Below are experts of layer 11 (counted from 0) of a mixture-of-experts language model. Rows are named router (the router's row for the expert), gate (a neuron's input weights, with its number), up (a neuron's input weights, with its number) and show model dimensions 0-63. Each number is 500 + 25 x the weight over its row's rms, rounded and kept within 0 to 999. Numbers have three digits each.
Before each expert's rows: "comes after" lists some tokens at least twice as common just before its tokens as in all text. This comes from a sample of Wikipedia text that the model never trained on. Tokens count by the router's weight.

# expert 30
comes after: " to", ".", " and", " which", " also", " not"
router:498500488470465495527502496512487475492493501508505511523525487468477531508538456508485495537470510469468456500529477486538515480512457499496460517489519521511533465508485479464476492470489512
gate0:491496490519520451506477489522490491522498535471493517499497534478558490497473476492526521479478524549528513522459515508503537468514520480540501513470482480538498480450474504507490465513532543
up0:520542495476526519486510480474455486502483528522533467484490499496517540436538472550496517507508521499534482532512490462493476514516542518463509506499523459557551517486502526475494510524502497
gate1:504513485471507530506491511502545504517538475509543523515511497486491494530523481556510518507571504483506451485524465490499488549557447527486488530470493553524511496548498479472487484507472483
up1:461527490489510510514486511527543485446524477518523529502516473507490481483497538465473468519523500478480506467483497504512479445459517501468512502479511530491487472514507457539475522524514506
gate2:525480522541499482467468501518461525444481526460470456497548512521515511550458478492514526484511587502463457491512514510541506476467504508520488467526484487503504487461486510512487503500479522
up2:514496516522495518501505485527524508469490491480519496488478449526471515500481463507478538457499520540487488497513510505504528512457524509493542535518479497467491443560485523510526521498517473
gate3:476506511501446493495521521498506376503493444488485480529495506537486505524514557480451471472533493429505504520469529525515506533515497465546542534517496491471510510495479468532496508515502521
up3:526536520485468528512484509495508511485462525513500469474538527505497541444525484554499525483518511489535454512493472507500498506482540491524488502499509499526521511495517479504488515496532500
gate4:525488501499480497507486498520507499457531486509512501535493468480438442550525494489481528488520488455488513468460517510532491493424477490497527485485471472525483508514471521550495507526497487
up4:524487483513526490498483541462545490505476502483505499509490524509536470493508538499534535502498477502496528517484520493497537495517513572521494489483544503472480466490518499516490494509524540
gate5:452534534480504491501516521560495493497443482502497530545471462499496507476477527499500489522495504489528515542515502481514504495472531519543443527498559461540482515532496510491494472465492517
up5:470515516470516490530525481500486522474532477471518447514508494520514503490495493506524491467482497499514469477473496510490481515502474466532508504513505505546485461483492510530504465566470505
gate6:480503507474536483467546514497570557494537470506539524484461469532500497480512520452483523497500471515456508508513518492526489494528495488486479499450453523500511526509477522484502434472511550
up6:473492500516540487464540530486517493523521449472515533527485515521514507495488485488511509539501496505537513461461501500471507426440517457477465508497453478482495499485499474508477507468520473
gate7:483514527500494515504531507548498527494483488492524490485538482524510467486503452488504517518520521505527501487459502462478524505523560528488510479520515472482500470484484504546438467494511473
up7:482445443507508502494482479493496511553485464489503488483509509496532492527489555570511472520504514491484485512520540487462514528474500515487526491459501466498511488457501493507526512493563487
gate8:477484501466553477498441492479537461487451490517527543491528494538550500502501496493500505461449490467497461520486494478508490526510466505500541527497520507507484471499474538515528484511515513
up8:504514537477470529540493528483478535461511516490490465502470444529473479515514445494473486531498531515479534485533511493478491494471487452524476514542519525478540510493545507495483468495537460
gate9:475540494513483541566479499494484532476484530522504541489524531509513465523525474501502498515488513485523472496487534549480510461510490481535496457495521508495512507499479514486579483537517476
up9:489527502471472510492484456462466532503514491524479496554475458496465475463437477508459510515492491554504505498498497524513511510489485505522547513485503491505487547455506510492512517483462526
gate10:488447527531478461477464539521503524491502514482489474489514485519509489528504505519461481507479459474474499481510518550472467514527524521468505537476523514494489467546520479512525475518492495
up10:489534495486450510518529489500473502475503495509541491486522465478474503510499461574483526504503514487519517470494504503493502481445528525490498532484536492486510524467501511486516491508570489
gate11:508495475500506476522481462497515518453534490500508469474534518508525517485522488489517515520485474518489516462501478462477521493505508493500486497488539533499501491478492507488479459490500500
up11:516476464473533526501484499451527520528485510515458509513482519473513512503485472476517461470473495477508483475484544496521507446455489477471515472477443535478493468483488478487504481515532464
gate12:522516457501506525521502498493489542474539505492514526536509471487476531534471511525495502525516488517470507472486512460544505511517462516482507438495465484535529497554506492501547495509469479
up12:480496496525501506514508457451507525479505514545506563499484487502487492482500522514483469530489464460483470484488476537482507496517497483482528552508553506484484484507518478533508478543506525
gate13:493461484472485519518480520469514481500486483491482514498518530528510501493449506505495498533507511550513486526499475483492533505523515513486504474545550497532521466456533518513502534536512499
up13:521520534498465523537517516503504505516457463488511493467485537498520519505506493449539528481496462505454508512534502441481494500497503487495488479521544493525499483541486546501488468569470508
gate14:537496515487478485479524487483533529438523478478483504492517473463496526502536491486499538421498494510480504481512511489540529514509491517491509506502484535513485469521517516512494518499509512
up14:510487471504527506480513523525503451509472510499502512512513488424519489505474527462547483499522510503517535509531507455493519506539543477484448507466509466494500518504537521483500519523510473
gate15:477488487455511526497499551466510502494453477528544502471496504521470525466508554545502502473471506482446485522524505457484505509457509494489533526513525468461488505477511520483467515489519529
up15:517483495495522563532519472474452480463481507496501485488496487521513512510521510476487533493488552539494505497486530484508496496534462511496491533468528526484511512473520530514528486482520527
gate16:489464493465512492472480512502489500478497490464539536494485540496510510475504523495514516524487520485509481484514467494546475494498481511524518505511458487505482484479503438504468504502526535
up16:527498509502494506552517502445519473545493520466491504520512516503471553473518476514520476494485507518521503426483512499483486458484479545511495514495508478528502518484520529530498524502488569
gate17:437512504495499513486526470472499489482515540446513551498501531517483482506489428489513532516486489488488492463510502466539467459459513490511527476464525501476511492506479462502493493482475516
up17:518507485479504474455540540496499450513487516531528523498545481470470520466476517514526469530518451528494466511505515504492504514420561479503533514469499476518480496496489484525489457467504516
gate18:503477528520583507516492510479497492503495538484507523453512492533539503523534526498470536528469523518470512522473535490542438498481524517502465527455554499513473517459494491508540484480518526
up18:542472478522470510513474515535489472554504510494499492466466492435516496522477522503521544468493510522509527496523512448501495522501523550524518516469497516460458487470507509476476533505478553
gate19:525463487511536484507511482474495502508513513492545489468497501518483505509527511525477528546523514456503542529526499534527527454457495544520547494499485508495514512479458523452487507526497500
up19:460452475496525509469502489509484466504480488517538488444519548484492523528514496517506495500527475487473535545505480513491479472465486533539498480523473466490525476490502519475456506501496493
gate20:495500508529481500498515497518538539506505509478522457483497512489510548528462510532492501501507505460505487517485478492493490475526536499493509497504517492487509501526536495483500485489500529
up20:447540456558506479475492450462442502469523482514551539502524487498556519515506490479458466497516445481495480515498473477497517535457475500510487481552492507505522487511511447522525509497472481
gate21:500530500469476482519486488458481455467514506473461467517472470505512484557510492487493490512497550501546458527476502481507548484514517522528503494468462532483540500463485521483530479525475488
up21:534522499509499507541449536493514488490524477492508475495525452498465515511477497503518548491484528527526484530536484515495509493477481516510474528503521475506508527522480505495486493525471502
gate22:457472538506441536514497481478496490465539466519460505514503499479500506494492524531472459497535537504470539466497521556519512490540486505484520547498525504478510525486510464483453504473508509
up22:514536484481526507476525504559508508512531496482481480514502486508509510481479538492526448518453514532512521541493516515553513473498489517514537502490535495473455498515552504486486481494507519
gate23:506491504517542471496455497505526491480477520525522458495501502469477484534536512484485478499521460487527485520488516499469493483506507478486481501501527561508478522562496464494465490464499528
up23:514529490477502483543541490482516577527487518519462542498477477486481503493521496512452508507465512498502472489475535477513507463523543493537509516541536474522511489465514459482508490508554540
gate24:453540443512498515482488492468536506495516508445494481477509479512493432498499530502495463465526508502498516512508491507497536460536540504498497514423488506519503463512474473520545509524467528
up24:476475513505529506511506493517450519505481468482510483466500529503491495456504512503490533480545511511480512539517466502518512501477482517526494526503507507501512441475501501511487533494507493
gate25:498496466451498504487518508498517473514517467479516513459474515515487501524459508492491499484449500490506544539493478541486477500499496517467484526499513482510492486491509521443502485504485485
up25:516537511507544507506510508494508497505500532502496474499485456472465499505487499511557487513475530506503453483475494442497535460483485475466508487440487527489471499517523487512445458517517508
gate26:452505494488548493526459511487510491506554495503497497462467517505546520502493493529467538534515510496481490505522498515488484481533521515507460478484505467483480486510461505511486502477534515
up26:497514495517496527470485522455503536473533517535461543489488518512506512489504497497517514495489494524483500494506492505542512482514531503488493515495502523505496471483440505469508475538506507
gate27:471540580535487547460525557454528533486531490486440474497518500466488532513518445501519563523549504479508450510468502496487490485543475508466455498504495502468476497476505483487466482498515502
up27:483481499507517456496473451502480538537570496545447493523555473481508492470493495460499498447538553509508478490494487538498520483485491490484488501493480506495491447516497507524476511480509533
gate28:494496549470502535467521524509482535477503483466498549481519495494489494484500515485476536496501466494491523501488483472515532510498515477468489500508469453465503498559511468457475492480456504
up28:501479504497489510531461510536479504478489465467436484515474461477489496537488493500485524503563489556495490495526518540530447463516508484512513489509497505498500515474472475516479487453512500
gate29:475523523493544501550517506490508490489483459498519501492495515506488533522501492508489526527551509510488507541510473473486491470511508506529450496488523482517522458503489486532488500484491523
up29:536513484524499476482505484480508491468477496456478503471490485480493522474499518521471481477488517505445493490502452462502513512486433460561529520521521524476493522456485490517485456535481497
gate30:505484520484487466469512535529493480529513510518519537467481507484483475526508479498477524483439521537537475511488497447516499496483508499496533518560474501468501523515520505484504514512476544
up30:486554517492535522490500481469467504537486453483516543453507526515460521468440486576501503514509460502451511538495516512467493514511508470491462480509523525491493522479517511474479463530526461
gate31:475434539512485512514477473536483508475496537548492541500483485478514483551518506528503469522467499497454527509494511501489525458495485551474487469525501496485518553541543535470511516516483479
up31:561534509511534507486496485483483466480512488503516570477523534538503477505455516514517495475508510516469530489536484498535466529476529495472471482524452508531481478503467476504519479500553495
gate32:472511504548477500551558480512474498487527484489510547540479541458480506469532499529511526519504494462538467478484521508518500517511457528492477461496558516498500498475493543496468478512458538
up32:501446521524516490475473497523492494521500462480466533507493513507524450444484475489549536533555532488500495497528538541504505494481498460502489490490477501500472471482480502489496481519482506
gate33:484478503473510499507501468497521477516512480526498477487497516532530514484433523506489490499541512509488501495446486490483514511519484484520490518536467529506527505468460459461503470521516476
up33:500484528462512544459492498465542537510506538459497508538494489508529499556467522493490531482515475511498490510464483467543507505475495465499494567521499537480501476459516495503493555501498515
gate34:496479520530461508497440479487504514456552496526503494536458501512495501485525485491518531473493525522490517504509491515489469514465494514489512466500471527568509527525470496529556522467521525
up34:513460494477507483465520532508509475509500489529509530511479463486490509453471519464497544486517532512485515463488475577480467525482491529513483498456493465496500519494495518518497483488484479
gate35:459506472528459471487523496533510498483484512486507524529490490494472473482510513438497544473480508462494524511498468495511513530512496502438490503539512473574477487530487520496524489463534504
up35:446469481490490479454529534508510531523547474464486469530488494537494505529479496466529530516482500486506501528537515518513555468510523523488473570511489514471478470527482516497514498488548504
gate36:478494509491522518525468476522495501483473506496508498456495552535491493561529503488476502482518504457454537512532459507475522501522509521526496535477540507515559513538507507535521494489523518
up36:478505484476517532526550507499501473551482469454473496506481451496537487476540499510506501531510489481512504546460558486519478471525463457486515521503473474511505509528542511511475507491496526
gate37:461459538481513519502522492457485490513474494483486513459489470517511505514499531505524523525460471494453471459482466527491509510498526557514478487509521492498499504477479514498477489544517498
up37:507518517491481503518497449458471466475520527477505467515514525450497489538492468512478490525499535466523479480542487491448464465485497493481497507516473507544481493495497507496549507480529510
gate38:485517505557520509555543492469482468525531526530485516481520513475582504471536461457525479511523498468534540500496560472532567504502467539478466484475499525541478520522517465485539487522453500
up38:478506496465500536491463513489512506453525531503530459487484531502512475507493490504470498478513545532538521476500505533427496512484455506538467507473536529495457480510506493446471486504539496
gate39:515494570509525489520491496525478502489492510526457495507542535488514460522524500494479477516495468468523538508535516513527473508492516478504470525486534519520530460515497505492487537461499518
up39:497496483454502495515465491469561487507505491486448538441499448478496496509531526503532472503458523526503516479495525500514508449516498504496518518499543507485471523516502522532527519551489501
gate40:523462475491520446532474471464516535495551510479497467505496491498470510473517463525501468513492478529498492539528519504520525503524506481534514527445476496518523501485503532507492486489523484
up40:476481551495505511488502503510505465457493473471516504522470510470523466542527460487494469545532534544506495576487520484539498481500511517507467522548518474533495470492488447508543471509509505
gate41:472512529458493471490503506457519528523521507498529471484468455468549483522539508498477491502535480509489515497495509516498522503452440500450565496523509505506448494464516563483533515538531483
up41:481503512475472515532512501518497487425477522522515498512498507477520494537521524478493492475474519510553523512449478536477494491506436493470505516534562526439518491437485523469522506503511489
gate42:499537518518511496500474529513495454506506496493497451422490491554503516504488516511507501540532499480495434504545516456489475520502466439565447481471488487503496502488510486515497550515480490
up42:470496514506469485509496505522507459452466488484508536499532514520460547467493474485506518532496504498501504510484508492476467451487458530534483472515538523531495481497474520458517505556513495
gate43:485513486511503488484498477478504529481479551498556487492504467469482518474500481439498462495479479529514453535509495534501507490500498453472506479477491493489527488454476485503481498479541492
up43:482479530506483532509506500507527485503483486497499533515497527502508517443487514508483476505506500498526488513479519496507490519481517465489528463500499521466456517503506474471466496510509524
gate44:509485483495530562529494512501509500490496491446542457471570444482472562498532476507515478508496499540471463497493503484499524483491497467483523513496512480539518492511512501546468491506453487
up44:466504486490514551553535518501511504506496502493471495486559503455497507519551505499486511498484494497501493526490518473527504519494471463534488490519526518495461485479467503502503480522495503
gate45:499521539462524500522483456551523473481511485457514534501490457495458512499507472460495498465580491504468457499543492516486490519488502510476494522473520507459508509559461482549486489494528515
up45:522522527480498522532522490556501504526484490524525496474544501471529501466468453469507528489497475516501434469480500513549503479536508487500524521479522514461486537455534471495491490469456502
gate46:502463550497492488511504497474519480498495491517501506479495521438474474498445504531476481497519464545507487462494494512532475520517533512494499519512511499503514494505527543511506504484498512
up46:507513491541512484507428508519533474499465492523504488515490536483495484509513459461469498514529505544480479480473452457541478522472512539492507514486509530455510484551512496563523504524510529
gate47:499528486472497504482495485494535545545487547479499460458481465479495527468523483512523501538528516516472492477483478487501464495495506506528512504485492533455494511460516488479524512499484554
up47:487447519547516467485498514470468523532511511482492519529515531517547473484480546518483440525508488479492481469504522496493463474492546510460495455533535517478501453517526513550488522535495522
gate48:526483545505486492502525459535529480481556523443473521458487474521505502562491519489479504490493488517508507490470481518451489519474459512452507499464525480488518539482461497501509515506486494
up48:493514499540476465531501527483501491525492512507515489517486506495501518483518539493501505503515577445469488499531508509483517533460557454461528474504439525475498481476488520473529470539550567
gate49:494500504484454535506544532504553500476479510475492470471507504536477513484503475443512482474488495487500485468512479435518509513502531518509491510535519547487511493498506527503530483539487520
up49:489455511491517499505561511515497456482522479500457452529485521455488513508471530480482496493523497471505498499480501530524487491476505460500505529527539536531527440481453503494515525534508516
gate50:507456526509505491472478504491518504458485485527477538505505542447484505467472498491515511478559496491456490460464490519492489504471467525505502486523516480526481484505478516436491472516559522
up50:486500470490503515467538529444503530492528542483518495484529499480495515516473509498460485473447487499506529548504500522477449568525530506514483489508518517466517475520564469522537517498462495
gate51:480516515501483536481512527547493518453511480524478496504542508468491498557481455506489502484525539478519508473510500490536535479480504523484508465507540489507491491530520485530486526502465524
up51:507540501500525470505515530484524478494510475472503477501497504478456484477514512503457457485487478515480485531441492515516524504494489509479515478542531517495541510546488499540490510476533501
gate52:457522517496498494512482519510549521506483492489504494505510518569519485561493521519521456523470485512498503483487521473499490496561497501515519457507490501490452508535506467486491536522529474
up52:500495502527521449528530525455533545503498537477477509508515503498515495486539565446513510479511504487514481477480464499497486506519470512487541518521528540499514526459510496487498473517539483
gate53:506488495564532469507502492497515450527512516512522496513536512475502508473475510497521482470525499467557482505536495510525483489531511517464491491480535507506520463477491475540520495482487440
up53:534530501530532504487526501468526511529512482510501488542545494557491523525526511491472496519500491520484500464508464427543490457511541529465528462483515516521464482517504452491470478517501495
gate54:515459536556499490463504536482476455500485507475493503499525517492500478474501509492458526536481452508518448506476441496486495513532505487531463469522538469526510441514512524509503519493518561
up54:576497519506498506491485553482496517452506546467546497482474499510534462495497520506519559547488491508507536486532502489500473502479481515533495520541560484510488504511502533532513479505531480
gate55:472506522515445469454485495515513520490488526554444503473560522510443504498450483522506494502519498495517509501515468469537544508547549506517457495503446437531528489475503514514496471512470504
up55:483487502537482488497501495517528475458552496462533462491503482516522501499496510488464472509510452513480521523518474478493497507535501497488508498533522507535531516512485518478507494555535510
gate56:490484455472471513502521479507526514483487469515493525486461497526469480507512477492484519494505517543514513498498500515532491520507487542523506512485524507515546459490496477500510499513466491
up56:511517494505499494510503554545505461524523479488507495485469512551501510480477494543474532562528518465509481488498533488488484485528509491514524510487501510493509528484512484497520519505456522
gate57:505481522492495511483492498483488498530507499488491515464526489493542430495439530494504518511528498530504462500519494509515478549500464506472542513472523509478489459475472497450495489471498508
up57:480507492476552519518537495506491448467500501480512471513497456479522558446456512522502516497499502469479472520439508561451490491479496481459478491490492514519492491492541457496482470465489490
gate58:516499511516506507528459483508537477536506457526529483471524532480487460546474507547484490470525500498432509494443487499527494527515469503506517503515492537522497553489506508478502508493501479
up58:478552516504491495527533523532481518503522491429459457532503503505502489465503477513514522473476538492520498497519511476473507436509505506512481541502507503476510505506505501526455526450490496
gate59:557479519537521556499454487514501497495510518471513470484431470474496557507515454515495500499481550500523502499496522515522438498522492514496521486502481529472525543504499521522523477447469502
up59:519508488481501502491502451485489478459473509531497481521479527510524496510532529530496465481535469491512475511459497500477482496517499527480486493527543490526479538529454516484480524519506455
gate60:473470502470488504541511524495503525502561490500489497488507533459523514489526505531512450514515480486493531553527504488502504503519494502505484488535513502505480454503424482504522516516498455
up60:468503526472487529507475442507465539500515500522515477494482515515482496490471474535511491489457492499519513473458500547502513520475497487501491505526466445508539489452473499482508515434472518
gate61:493557480455496450484526548505525476515527466483500483514549496495495505434505506538459468502498519489535515517464494517471510514494506483514489506488496492483510486532503497527530542470486550
up61:511508455485523512496476477493468524511484544481516497485507533500515499516502489526519491469459491529504488478517501514550429496457508478477484509505480498522446491524555474504520485490448521
gate62:484464530518488498490492557515555426531480464517514490513509493501538463530531542473486516512515528509472498499495523488515486476507517513507494525486497508527509522530497514504503539460500551
up62:451528485530497491519521497463532514483497471507474492484493482474458500519527501476508520511532515518485513473515483498482511474518488489485487463528492507488510491502481524482508543498480500
gate63:539466502532506485496439525554505507488504488476529500508489445445487503517515501511487521526512466499490532496478430485527469498511499504457517465450488494503531488568480467503515470500513498
up63:486502478474479511465481540469467501502492499489491473486475488511506498501516500458470504452482499555511500523537469512495477499560453519502481540516512494519541537479473516450523481514506502
gate64:512484499523559512503456469504482497521524482448523474495513507476478513541501492476496512462514497493475465466522502445524495484493402535485533450520438493475522515529528478460520479458500526
up64:494518473531510527526495502458475494488484497529502511511487500501468512486514506494495527539485517514423509509492468499549473514480506507476513507501537446485497463510479477507470501542489530
gate65:454514519537494517454545527464481441511495515467513498486487497523488501484476505471473493481485527499504453534508515473539482479501528536503495498484518525545532526532493519499513485467500482
up65:477496544492522507498457509498495539472507469513515450491497515475507515434509528538494461527466501479512515522512506508526535503521481503461503471496519500485450515487535445528536513469532499
gate66:455511535516532503519531514487522493541503541529459552474519497533474475496476523485499520468519515525497536458504491502494519494504464512538455478529564497532470520494511511525501533476505492
up66:533510558553431441486495512492498498442510470513477491528501483478499451525512517526522529484497496503497491495517508516482459484512537477519507486510502503475508499521491449462545533512534467
gate67:510485490557477469484481505497531473499476518476524495514501479510488524444512536471509500520495470511479535521474500423469494502483519497526501493437530476484544429517493504483528482503485467
up67:491448545484558483510516512508509510453474523493472482475464519511537489482517492515453465477498555527511483485502502491506500496497478521551521485468507505500458505530521528506490488483517508
gate68:464475509508500534527508546460508498471480513522487491482478513473442460454510504542527513456504533503533502538542544504482539492504512511535450501509455463524491492499518516499480469502515510
up68:496510528488490498518492509486496505537523455480496494471477457485499502460501506492492491485512547511491483455522504513505494509534503495503526479469553507514579535532478506477492473551485492
gate69:554490495478493460511486470509537538500497516527485472520502478461498499536484521522505516464537489489476520541532494481529493507533534473484518512520526524497498515497483510511497475483505495
up69:488499473497523495547494544474554516503519507505513500498449508464526508527499502468464486513495518535503557500465513512532500555481529513493491517497506493504489449508515455543521483512493511
gate70:504510529484485523479528532515503506514480514499483538482489495512475474499512501482492486525496474499517543523482478470522524524534486555488469514512517476498470471488478525527481463489453493
up70:528532497572511488513474460495480484504521498518496475520538530460490512535510531506443466513503520481533502475518540516531493564514507479485536497488482553486500502490533462504505517489519493
gate71:481509534468504471526524485499520506518492538564488493514449464482545493495485491468481460548519492504492530532516466472526506493517466490493467499489536516549502499516495481503517561486522514
up71:462498485469512512439506540453496496489480490500476466479483547476528511491491464525475511524470513508529472495474467471510507472518538512487514509465539512469520504503488525518489475493556480
gate72:512484504510514547481524501507535539514534478496503497487505515475454559453535521470447528529521455510511543476496484515505479451482479519535525493475532501518493497458502544468531509538483482
up72:502489552497490500454460491464532508520517467526507520518530528485478538502495501513509472516542500546481502501459500483493518535514492472499504527488477485504525551498499499476469497479512473
gate73:527471543505488517526519514513532499506516508468501538550513516456501488539510478486483508478469484516495499493516492508470488508473476526498485498517512526495530530487523479510504489482469529
up73:524485536599471502526484454473474545427468538489518474539482485497496510495523548525521511468499504505492516486486535527549514497473490527509460460490500490496525486529521534523535487521453498
gate74:534511505501517495484535540589483528479528503509489512513490453471496504492511490506465503512511460513450488468483453482512482514490492550563469459551460503473508488507506541470505443523456478
up74:539479529518456470518520516499553506488477553502511483516503472491464522516542497464520499501526508471467494517526531480467528498441550508483533468521494519475500525520536452517495502545485512
gate75:522523522548522497507509495500469500455476443552445470481474456543508498504508500473494476494491483455503504467503426521518509490494505480496506507476523457517500525550491502499540471481537462
up75:474520534520537487508478566469525462507490497487457507507477526444481489532488484480447472526496509463493456483532533483535511473535512517454504506457513509531516530497482528503510493487456487
gate76:483524486557529520474490509505488515495487477502520535510494513504482510496497508518542510523479524509508475472481530499473479543480525515529501493511509505486495513492514558531476501451497544
up76:551493518520515456514463502488527484488439525540474517534534504500503508465499499515490501526501469458511543486535511521520520521477479500467448520467507501499460540536505521512491474527496494
gate77:504529505502480445507506542517491498506503496513504520498499536463507497477498476491512533472501516479461450524470495466486515478478484486509488496477463502485481497475496487538498509526489533
up77:505508513530443515487525482528522463461460524502504529524514526533507531476451475465527479534478488508498477483521495510532479515478537463503483487474477499558503498487503479467496473493457507
gate78:447500483508499494509472521492505528454551492454515497515480454507525517491501529498476490485569505527455490481495454486503506485521505539477493532464486529516502451507504433491485490542547498
up78:506538527500504487497474488520536501527473483479472491469507476548478474591519514561532503520499522516479471540501496495516512491496499502515499490505497526508502498472455515489495495462521506
gate79:498497503503508504515504531480529481480500459496544479520500465508464514473506442493537520531508482425428480526529462541503458481460469488520499521449482478489478491482519522489501508506519472
up79:473510526526521520504479502492521531487523495528516480564541519518493529474517550477507497503525486446537483535501517478491517538502463475515507458507528545507505490468503513505528486536508498
gate80:491500458533468477483512510483460508467530543474495491470485473490513538466532511472468531520475539527535474484486477505483536488502536505516487492507471506536538483475479545524461569466465499
up80:507516498522464469514504501477497547561494536517455523510506454487488477485539544503492483446500549484493494473505490504520502503519465489506487479514542539532514502511484518544509462480460494
gate81:497469488516511514511548509508529542487504506524487489460501445488485492478500507528449459449525478502486476524500514463514462465531563438486506458519461492500503465508501497490516473516555489
up81:513499492526524436534484501509481490517528491472492476496479517516546489550517530528474451481510484521527479524517453563471514541506465476491515498531487469515483543515505478503548502477487484
gate82:520474465513526495482513511518512483495537456469518529505552466540481492514482438474460480502507492529480532515463486504485459481487491532491504490453474489522504510520496516526472518505491462
up82:470453486483473455514479547575491515488477503492485499506498502528483547480516482518474507515483540461504451460464498550474473547493542482457508493473486495492508496523489519513507502521497523
gate83:483505492505491462496483483498505518512486473487491485487483533510479550532492499516525518484482493469474477504529466518510520510500526519494489521523466445534493490492461475521527476472520519
up83:523483509476534467506535490497499538497481504538507472491498489529510492514476460444498481495509493524510530504494468505539516511492471493495522516504544493458537528482511512469499531491477532
gate84:485540496511483468486488479541532520508535525525450499509476507423480496500502541511549493504492479548485475485502472487500527485484483518479493503472505483514492520502499477517538513425488473
up84:506506487477526474537486518507513518544517523518488474492480452483458477467474528513472524488512507431546503539560491500528535524498556453534479482475502440494527480540555533522523493513494470
gate85:515457512455515524480464493491502494485479543497541530499500493478469531506519515500492550496497518542471497511505516460489530478501543474507528493459520507483476544504490536495497462502516501
up85:494518491541492455514533528484512511484494516470483469477482470483512469560471467520507522472479469476539485454511496486462474502510539558483514513482522477512495506527520480537520508453521469
gate86:495470490512494471517509493499493473497480529491526507521503494455465520483499489483486517511496468504493529457536502546494529507529478506506527477514491508503483529517490447518493508515509523
up86:503521482470532522514524502459540528542502507542499501496473500487477464506471579504491476469521518473497503509468492504524465509520504470493484471544509481499493484495479495504503497550455508
gate87:486465522495481495537503560530512469508499511480503566518524485497449529513473526493499526457515468503475428482511531512509552523497527458508505496485495488504449510495505500441462479539463526
up87:503489505568482511527472494498478473468494512533480482511493477479510467486496505508474511528567529525521522492511503516490484491536535495495508514501511474528491494485511466520518521462471522
gate88:482517494471501506527496506471495482484487478461559481497507473505514535443505502490507510479472517503495453489531509524445522509522530488540455497511531509521540492503497467526494518505481539
up88:490485476485498526536498533491463475503503492434527440578498442492502476487475503503522474498489524486510493512504520497513465466514452497526503523488459507473513477501469554521510461479497536
gate89:509480496528539517542459526487492488479485444453445508508523481510433496487520465477482525574503488464470512490495486541512473484492479506523438530533489508534474512483480469526445496501545527
up89:529463523513475522490512440514470470515506465537507496511512497484473393515467509495490453517513501494534517496505525518512514466484492524542509529504507473529461478502490511475483490456509475
gate90:482500497540494535485517484443485507494458524482537500507489512498511494547488489532477509531476525511476484496487562483522513516521496485513517473508540512495476503512466514493523469486473489
up90:507496470525491501531475528536464472492448506490475493519486459537520525515526545490487512507501516516514506502493497478481540536457480535484467450494511497495498506516540512484479533525490468
gate91:476484480497524436513523517490488505481499528515510528518483528519526497491470460440503483496502507502462537488489536522477496540473441480526485495469537488514491475506474524470492480513446498
up91:544564514520474513507502495534594520521474488472491540469496495486476546472498533486520524498508490503509495505511519516506513486496489484505523490568491517523517543497508487497482496525479518
gate92:452492500472490468493525462507486496495481498449501470511489501531528497467503422484525522504537507478478507519478512502529529486509504499469496487501447506514509496537514527496505510495494532
up92:481508501479498474463501549522457493466491503495499542486536558487460496509528508479543508478459505491522488468484539498518485498508530491532505502546483508540542531517490467463497495520529486
gate93:450487467472524496532497542515486538481514486508495528469476533469494484497495418465476543458526539500512488465506509544507480519496514489495531512513500537513485488523473519472526522542477451
up93:502519497524466504487485473486505466501515474520494503548486508498525528488507497488452500562501542507517482488474508521495498435507514527520543480535504515551518470444506479482482475514515530
gate94:475483503505526508553485521476479504528501488444470481526550470530502496507507487475491453517534480513491489499468531468469556481490509501518496478544469525442495498502510485479477527524496517
up94:548501506447494549485531496484519488549525427501463528491450502494504491536503498494524520541478489463475497469487504493489501467488505502477446504514505515500508519470516523476528511504526453
gate95:474496478521530478501489493497529458465525520492471497492470493526509499566460487425503502515474519541511499520481495456502506513536538510486462525506477496502495489473542456490468488485506473
up95:482495482467480486490514525494486491496493510480497476510520522492499519466455508529525487483494507492527518479508517440514578452535496490481481528547508503500474488460496481513480498500546513
gate96:521497481474465470497444533502485472484485460519508468534506492506469454485512519525519473502527510521541506530528492499520521510527482501479492457473471478522519505462462507463482498499423541
up96:471513528493527460500450450483496524473494486469494476509471492495481508511500507501489532455495526514529521504488496539474511509554506520571449545536534494500527461521561489491510492520525483
gate97:510483482504475532523511546527511488519488536478447503518500510492497520507531461482506514513518482511482463453510500522501493531478466510528523510536479489475495446480468493526527537467525503
up97:489509487498495471478477515557505511447516526518507528507503494525486470516514502499539487514465478497493517531468483473513528502472558497480507474490453487491509474518486484496534448516540503
gate98:451525537511454491462546493483477523499531526499523514502534475492494508481432499448474519525467465464514457500514532525519496490477452482517525528512467551478497512491502455496488538472454469
up98:506539520505508504473502449563489562511513530520512538518476490469500525525525528503470555510533526514486484514498495484571446500457544518494516533499506499489470519491485525461494514507487483
gate99:491490528497483528445508524488526498494487505491431546482501490516510510521480451541481519507516467513491543515532484482514491453463526489475494475540461486501439471455441504515524537508533487
up99:487498476475531482492496488540467491506473514477504495540537500536530491523502516533505475500440489478500523518510471467479516544465469523490487508529540510521503500532498487509526515490500473
gate100:516431570520546505501499470515498546530514521515498481499483528447481469433525454506527491499445553503492503497482492476494522485519493481526485473486473483527442482509469511449486497486480515
up100:474498567487544520435494486475495548493493481480462515499525500502502502540520481525504512537465509481497529525476506535478517492471502480502486503508496486509516492473490474448499533495510530
gate101:510511498520489487545461511504495521460486469438476470499522497492459484458472519522507462476493520503461462508483511508476520496492495479492526501516515510470467494501504503490515475540538513
up101:496503519446471513501466523548507507519498492533499518499527522472575511514496530489488468521491468496525481447529517533472487450518516498528513526486492541512444529471514515522502427525483520
gate102:507495504554482467517506465498490502517520510503472507559480466508485477530513487506517471531473475500522484508504493500516528520550462469475524497533522535551502513501500543477541491454502494
up102:530474508552545535484501468506507482511493518438505523481508505513508469513548490504503466458497483468495491479521500480496475497511476492463501469526507499505525473466502492455516487516462522